{
  "n_layer": 11,
  "d_model": 512,
  "n_experts": 64,
  "experts_per_token": 2,
  "d_expert": 224,
  "d_shared_expert": 0,
  "activation": "gelu",
  "moe_layers": [0, 1, 2, 3, 4, 5, 6, 7, 8, 9, 10],
  "router_score": "sigmoid",
  "normalize_top_k": true,
  "routed_scale": 1.5,
  "balance_loss": 0.000117,
  "balance_bias": true,
  "router_noise": 0.3,
  "router_logit_norm": 1.5,
  "init_std_router": 0.0098,
  "lr_router": 0.00154,
  "vocab_size": 9825,
  "norm": "layernorm",
  "norm_eps": 1e-06,
  "tie_embeddings": false,
  "optimizer": "soap_variant",
  "lr": 0.00194,
  "beta1": 0.95,
  "beta2": 0.95,
  "grad_clip": 2.0,
  "batch_tokens": [65536, 131072, 196608],
  "seq_len": 1536,
  "train_tokens": 1116000000,
  "steps": 8544,
  "dataset": "wikipedia_en"
}
Below are experts of layer 3 (counted from 0) of a mixture-of-experts language model. Rows are named router (the router's row for the expert) and show model dimensions 0-127. Each number is 128 + 24 x the weight over its row's rms, rounded and kept within 0 to 255. Numbers have three digits each.
After each expert's rows: a language model's description of what the expert responds to. This comes from a sample of Wikipedia text that the model never trained on.

# expert 36
router:109153123071132144131115124124153134157128123086134111121089133079142135101135133132146106149103192120156142112137077123132126143151140151141158088113107143138124145113152155143172132118119105105150127120101136164117144099152125132147083112115153174140160165105111120137168105130133117121140127177117120140120137143138108129113124075118166115154142097142183113136115139177084146132125
Description: Consonant pieces inside ordinary English words, usually before suffixes like -ed, -ing, -ation, such as nostal-g-ia, or-b-ital, or-ig-ins.

# expert 55
router:120120129147124179174070131112152166161135124134143113096168130138123149150150106163094131109135150131133158104129146189117146124124130093159148147135128129104103105118137162128102123115099114122167115102138120174162142111127099154136196131105137091121145158123135119124134146134134089095099138107107108127106151131160101122193131132140110157083106137158153157126130178139123141104161
Description: Prepositions following verbs or participles, mostly by, with, from, under, between, as in succeeded by, distributed by, due to.

# expert 3
router:174089166145157107188140116098117127149145187118149107104162150131119148107099110116127123172096159101125117168111154137128135137134142198125128083165142104126108145160156115120107132091111126112144146159104104118096126074123108176129126132118103113137127107174144133114142137122087114137108142123108095116148127103127118110149150098112113173111108126117108158124128105135126145125113
Description: Subject and object pronouns starting clauses in biographies and descriptions, like he, it, they, him, there, often before was or is.

# expert 22
router:085154117114131109138096103159127115091087161124132173120113131141123104101137135135146135098155174123125152104169147127118088153131114147148143157120142158114171136138136101150124161102143103128133121142112145137156110097118099098136130105105151165096082153134097130133085127107159104138148148127159089182148126132131119180121092122123158130163161144118140138127136121153145140157147
Description: Pipe separators in sports and asteroid tables (especially row-final), MPC cells, plus clause-opening While/When/With and prepositions like by, in.

# expert 21
router:119158099147152100118181138137097125116145125130117128159109103151158143107127108127101119149091125155153140100173106126114110115129132159125125155115113113107129113088176129098099160159130115161122165144123183164109132124168147126117129140073121143144115130095126141141155113094107138125159118124127137144121131142110178127120091091122118103133144134122139147129116198144118148137076
Description: Opening parentheses, quotation marks, brackets, dollar signs and LaTeX braces that begin asides, dates, citations, titles or formulas, like ( 1888 or "Drywater.

# expert 42
router:153120128146119123111131122154096131147145144164122177110155124127114113114093127158104128130129088116142118161134112140106125100116137185126133149111124107121103113098133154128123116098153134150154107177137127147143111145138157116139139139164122162126109148124138093141099105137179103151119120190089110125138140118136132138119143117109172108186107130128128109090125095132092126081092
Description: Syllable pieces after a word's opening capital or prefix in names and words, such as re-op-ened, Orth-op-edics, P-ars-ons.

# expert 10
router:135168175093135136141177145095136108114104117154104114132063088115116141138120118090138134120146088091198121144092123176089115133178147143145130101147131093181118173145116153135159071165132158091124120102143093138100112120107093117101062158136126119088143125127118124121147124133154128131139132133066170115141104152063130109124131140133146133068141118113081154122131128082150100095146
Description: Commas, semicolons, "and", "or" and closing parentheses separating items in name lists, credits, compound lists and records, plus sentence-initial Despite/Following.

# expert 39
router:134141107187125161112116109110131125126139110129110125109118123119160143173134124137103124099135176156134105132122149157155121180131146142123130121135117180158143142160143129135112080103117153139151146123142116140133152162122125133126110138199117105166141129124125115131104121135134138103129102109146110108121146128116093115104116143126142161115113113123166110165106107146113128100105
Description: Dashes, colons, decimal points and unit symbols between digits in dates, times, scores and measurements, like 1748–1818, 1:23:03, °, km.

# expert 47
router:170063120084141125116190163158058140199163135123115072152140122129185110153080127128151124113149164087131093117115177134113105119151115143110158139106104067155106116159116121132145147146123144134137129125089107102123108120147152119127104133099141151129148145126112102134152108111172120114093095145157121098133185095150095140112136107109118163152088129106149153100148097094108142126140
Description: Digit pieces inside numbers in tables, statistics and measurements, such as population counts, percentages and centimetre values, plus million.

# expert 57
router:143134093182153170048148114156097159117124130145110151128138124115114119144146182175135119105130121065085091130112151119110110160093177159103110130088142101125132134092120120147105114125177137157149162107140151126134148096161138069123135138117117103118180111116138096081134145156162124145097141119088101119120156122163080128128090128129155093109107163129153140127165137105149137119174
Description: Capitalized content words inside song, album, award and organization names, like Love, Life, Dream, Blues, Red, Media, and their word pieces.

# expert 5
router:164125140136179137157142113117134170145166126119123093156134122107128131118098152163145115137107138114174125162125116125123124140125119117145134148130114125156141097120134171087122108137135123105129124131122110125161161131126102119168069108141125098131153130106123086127114068158169147129124093127144115137131130129096146131138060166124167127142123143131162151113138120133120152110135
Description: Plural suffixes and plural nouns ending a word, such as -s, -ions, -ers, -ies in vitamins, territories, members, people.

# expert 62
router:132116141155173125141128151146105094155145146154136132122093117145105147142129153138143109111138151119117159148147157088113134079077139161130136133091110122079070158111117103118114123131116154099137149143118170103150114129144126088121138138111115155086161105129118114131108137136093094089132137153170122126125132136149151115119141115104101190071167124120158104151117107097107123184171
Description: Everyday nouns for activities, media and objects used as modifiers, such as football, music, water, piano, television, car.

# expert 41
router:138158166118104081104111132098124107154107160153117154118136101099114122142144134101103137092142144151119145151094132046101160117106105095152117130123115139183102137141111122112110092089128111114137147082124085135107133081150175150147132122059132170145136140160102127108109122140103128174109145085123125109137095116097133111118103150134134137112111116122082115155120130133134103169153
Description: Clause-linking words joining phrases or opening clauses, mainly and, that, which, or, but, who, when, while.

# expert 32
router:115162150122143158114133108129113115136105101120108127122148094121135104154118194110150101164103142132102109129162142100117171133135125117135130125107096115099145142182138161130135101086149105134144094143075143114145112130134093116143146137172123075138156144106162097116148104130144125170137122139143124145132139113084098137146155102110111095129106122139163139140129133090125113161149
Description: Country, city and nationality names and country codes in sports tables and bios, such as US, France, London, HUN, FRA, Italian.

# expert 9
router:139156139121125168149111119120145164127146153107101158125120095101114119138107154136134136114132131099092116119102136126120121130124182181129144120110108113129123136150111129112148146096189147123151141118137149086149157136142163064143136103128119165082129133173144124118146091181131135120146114114141113090139118104118141090166121138102165093104056120105140132124135117109109121125143
Description: First capital letter or piece of a surname or name part after a given name, in lists and tables, such as Mc, Sch, B, H.

# expert 46
router:076130158167148137107145117150134113109119135111158101137121102115121140097121169132133099137151106144150119136149106140111119118169111083139132122145106078130144201089163115133119106121159162114141157103140137095097134112085138094103141157129130135164130109157116084148120159146138114114136106145172140107132089162139160081139174138129119117162123099105119117127136095077072142143080
Description: Possessive 's and pronoun determiners his, her, their, its, this before nouns like own, father, career, plus nationality adjectives and -ic endings.

# expert 29
router:135129160096131140117095076115112091141117128137163119146144115095133126168141130117149104135086107091130081161112164084185113131068123175129148165132132115157140089110092146119153136109173070122146135083148145121094121117109126121154168109152125161145141124157146111103081142110112112128128090156102100098146122145132103160141099125114093125129121115150144102139111100165077127123163
Description: Colons after infobox field names and pipe cell separators in tables, such as Dates:, Order:, plus including, include, such as.

# expert 56
router:143127072107152147146148108149101154149123167127127137139129119154131124144107096137165145131184149160098114115140101097110121133104143097149159147149122142121123141145113095115164136103084172154163082163085135121135139154153139115114146098131141134126101119105137112137119106115145127103140103115145118118111137115117123131106104130120155109136096144120150129121128175179137149102165
Description: The word "the" after prepositions like of, in, to, at, such as "of the", "joined the", plus due.

# expert 45
router:135146151133152118174097114116105107122099134131121095132133084103134099126113119189107176092124145132074090086094158095095177104171134111121153150119129146098133156147125092116158105142119107123153099127110157151132162083134156069154128108133124143148122130163082101163124130114136156101100142137127109076124136123113170131168113112105103145147104152110074117167125114136172140112157
Description: Word-internal pieces of ordinary lowercase words, often right after an initial letter, such as c-ere-als, z-o-os, car-p, conv-ales-cent.

# expert 16
router:161176164070133135105129106121136116170122113122128198129131094132131140131119110132137147120124143110122101125116159110132134112113160180102141212124141093107143146100165096118124148122167108129136146147116149114140127119131160117121158122150124130115114122131120165112121125165141160142105120057124140085118102146144094117133142149129119146162139096124154129117131146082140115147127
Description: Line breaks and sentence-ending periods before headings or new sentences, plus first word-pieces after an opening parenthesis or quote, e.g. (o|ften, "t|here.

# expert 19
router:150109105059105111167119130131185156126181162134122128113137113143118125139118160146168121146145150136107166068093134114098091076150100118138133102142140119141128110122160128113076115134158103108057113107115111146113150117151158136109103094127125097133159127107130156126143136147152134135091114146141121098118136086057117122127160125131190115151128123130104122118124154110138117205068
Description: Pipe separators right after a team, person or title name in table rows, such as Anorthosis Famagusta |, plus occasional time words like Since, During.

# expert 28
router:152118126116120161158131140123148134129184160136119128156144114125111112145113137068115120132139152171126090125133128126103162081155120121117137143085119120181160112076099118165105147131115126136157132142118113123141111147128158135088118118126115172129129134160113121098144112156104111076127143096104095136136180115139131111152144108144124113141140146140125111126157129131090113129147
Description: Section heading equals signs (==, ===) and pipes in table header rows such as "| Date | Venue", plus |---| separator rows.

# expert 18
router:126152145143133169119109104126133172112138159104112146119139082097123110140119186133146148118127128103136117137112114077113124125123172177131160110119094123104115138151137150097125134087180133097168143137142130089133163124144176084143134125126134129122140113151153133116135095188160155140136133105143128087143116115128136092164127145109138072112104130129148132138123128120128112113144
Description: Single capital letters starting proper names, often in tables or lists after a pipe or comma, such as T-akeOver, B-olelli, H-astings.

# expert 51
router:090153125109141101131167148156166140146122134133135123140122177163152157127113122075094133141162132123109099126117174138139106148151160160125140176119116102108138074102146124135106139113178123092138129112121116109152141113142129083154092121138129126123132127159114111135138114116120103104148134104123113107122116135126126093159124117100128111133102108125144081099120130144081147142097
Description: Separators in tables, infoboxes and headings, like | between cells, === starting subheadings, ( before party names, – in season ranges, colons after labels.

# expert 44
router:127123182142112101177175136124176131150076108126126135129105151106097134122138146118159140146149087134147170108129092115128133148111127143152129134111133104088141180161155103093090141154107130117128090141139107129081115154125112063139106076128114088154119144127150101138112102129173188133123126151155126102153121124197143115105129139121170178127090107109132115118130166127148107135112
Description: Line breaks after section headings and empty table cells in election and sports tables, plus according, women, votes, points.

# expert 60
router:105154133161145180113142109168098158111125167111120147130135090115106157102099186112119133114152117108130125131108165085115136114135155153134145101110116106096103154164124142084141129101208159105177137126129098133147157121124159105123124118127137139121098121122131115105142054156131122137131137131136138069131121119157126096166125121115156093169102131117139146130135091132126122092114
Description: Capital letters or pieces starting proper names within prose sentences, such as S-ierra, M-ae Rampeung, Br-ussels, Ot-is.

# expert 35
router:068159137091141140137136091101145161118129071136123147155141093131101144131109136090103138114155142143178118111122086176102097092123112097138128126166113139134148194114114135120152109115143099105157093121115092138122135116091195160122110100165084179113126124164118150141126136118128184126159113114098103115137138104142113151088121110098128148160132118112147104100122096125124113128139
Description: Singular nouns for people's roles, relations and works, often after a, his or the, such as director, father, member, novel.

# expert 17
router:141124136104140136133132143097127158089116098138137100124151156138124086123086104131097149119092182111154091210145125103135124155142148143122141091145112122139132139118161124131133089070157105096160148121102179149145140114108106144165136109116121145122146116171071087122111141141103110142121113068173113139136147148102104158093157135095110110158114136124179149103142144135115144115171
Description: Line breaks ending an item in infoboxes, taxonomy lists, numbered or bulleted lists, before the next dash or number, plus rare words like age, anti.

# expert 13
router:142080148146149110189154142086159137131158094153105114158154117124110100156106153152119105109142139122147183098145123139118209112107106128115111136158116154117187057154145106112122108171136144163121115062148119070107123114116113144146101093125147180134110138131109122111131112084147130190112131113139108128127132122107131146150168123125134144079143134108122084137158127128150170134127
Description: Articles The, the, A, An, This, Its starting noun phrases in prose, plus blank spaces filling empty table cells, especially election tables.

# expert 53
router:131158100122151143079078149105148114191106166099118141111134130184132127100116113121103154084133173162128110138109145135119120133160128162132134141135131154111164163126129115109134099125162148161175117095155097131154111109106112067140119127127138104159091127111174167144165125139088095122118148143132137109070116111093124125141098118129064130115157125117095146118112121124116152124135
Description: Line breaks ending rows of wiki tables such as election results, scoreboards, chart positions, and asteroid lists, plus header words like Votes, Pld.

# expert 61
router:142064106123123124098092077115151113182101086073131147119179158154116134155105144112101135135137144140105119111161131150097143126172131125123145127106112075116143133123122080157129145130123100141145118166114116119105103151121154078134085133125106149116187146138148121120139123103100080081153110141158107121133117107131113110115111097122161115150110154095167094082141125164140165118153
Description: Closing parentheses and brackets, and the word as after known, such or remade, plus both, either, too, become.

# expert 1
router:146122133179134159162091116157101130086171111087102165098128117097108145114155168148093128096148152116116128146109128116094121136149145185112158145078132114134111164135129086075112145126186168132150178114124124085167133099111136111159105145131126149104174118137105113113136088171104107177138144102106116082135125121155122105109127124120155142159066126111148147111122123126137126144150
Description: First word-piece of proper names, mostly places and teams, in lists and tables, such as San, North, New, Alb, Tel.

# expert 15
router:120101097092127116106151093123154099128114130119115123117132158115141154103101112110133123130130126105120154084121148134193169150122145075123116121140151167143116088153097125137164114122083085112149135182128147134106139137108144172137094139158149063126112113148125098167130156135128179104123135112132123090098155129080107117133135152124142151153087128135127078088129123098120171119112
Description: Full stops ending sentences and list items, including )., "., ! and ?, usually followed by a line break, The or He.

# expert 63
router:123122123141126117143145127186113107119149118113117138126123095098090118122114145150107128117124101145157085112141138147125113148128192185088138171109127169172132114123132153124143125100164148113131157120164100170132155110159142150139133122124125119116124116141143083101137174104159071132107128162103074068108134148150089111121136119107115089158096130144138132125143140154098134090158
Description: Final nouns of proper names of institutions, teams and places, such as University, School, County, League, Cup, Park, Racing.

# expert 34
router:122108130154168162120113113177134145144187103122127166125127112121111138108114147146120132097132093111113101190098151075106141129079164136121093139100150136109136145150137135108158128109222143127121135134120102103171127102135147108148116126175126141112146132137095097111148115112147161150136148122111108100109148138129113074134143130135140122137140122156162147086116128094128123119144
Description: First piece of a capitalized word or name in table cells and lists, e.g. Rep, Vol(ume), Res(ident), J(urewicz), Chap(man), MP.

# expert 7
router:136115150148116166133143090126147108130152104112131119130149130145103137129151133123141119164133139132147124170107155068132144111089131143123126167124103124102169207105119126100151058141137106153145118087097167127185137149134096096147182125077105144123154134133145097160096125096155123126120138139156123100115114134141135068119106118120102105092120105133165122121145141110120127143138
Description: Pipe separators and small digits inside sports standings and statistics tables, such as | between goal columns, 0, 4, semicolons in score lists.

# expert 31
router:125132125097150132167137156140083123157109150099117115107160133148146094093114132183121147104173139141124139127173163091140115139103103136114135170115133127132137110111125102115129115138132129134114136203101135117129113140135109125132164136111123146164126109144167122125094151106132167153117121121119159133161188137176171122143156097133138116133135130140099160104126110128078136149085
Description: Commas in prose, usually after a noun phrase or clause before and, which, but, plus comma variants like ", and ),.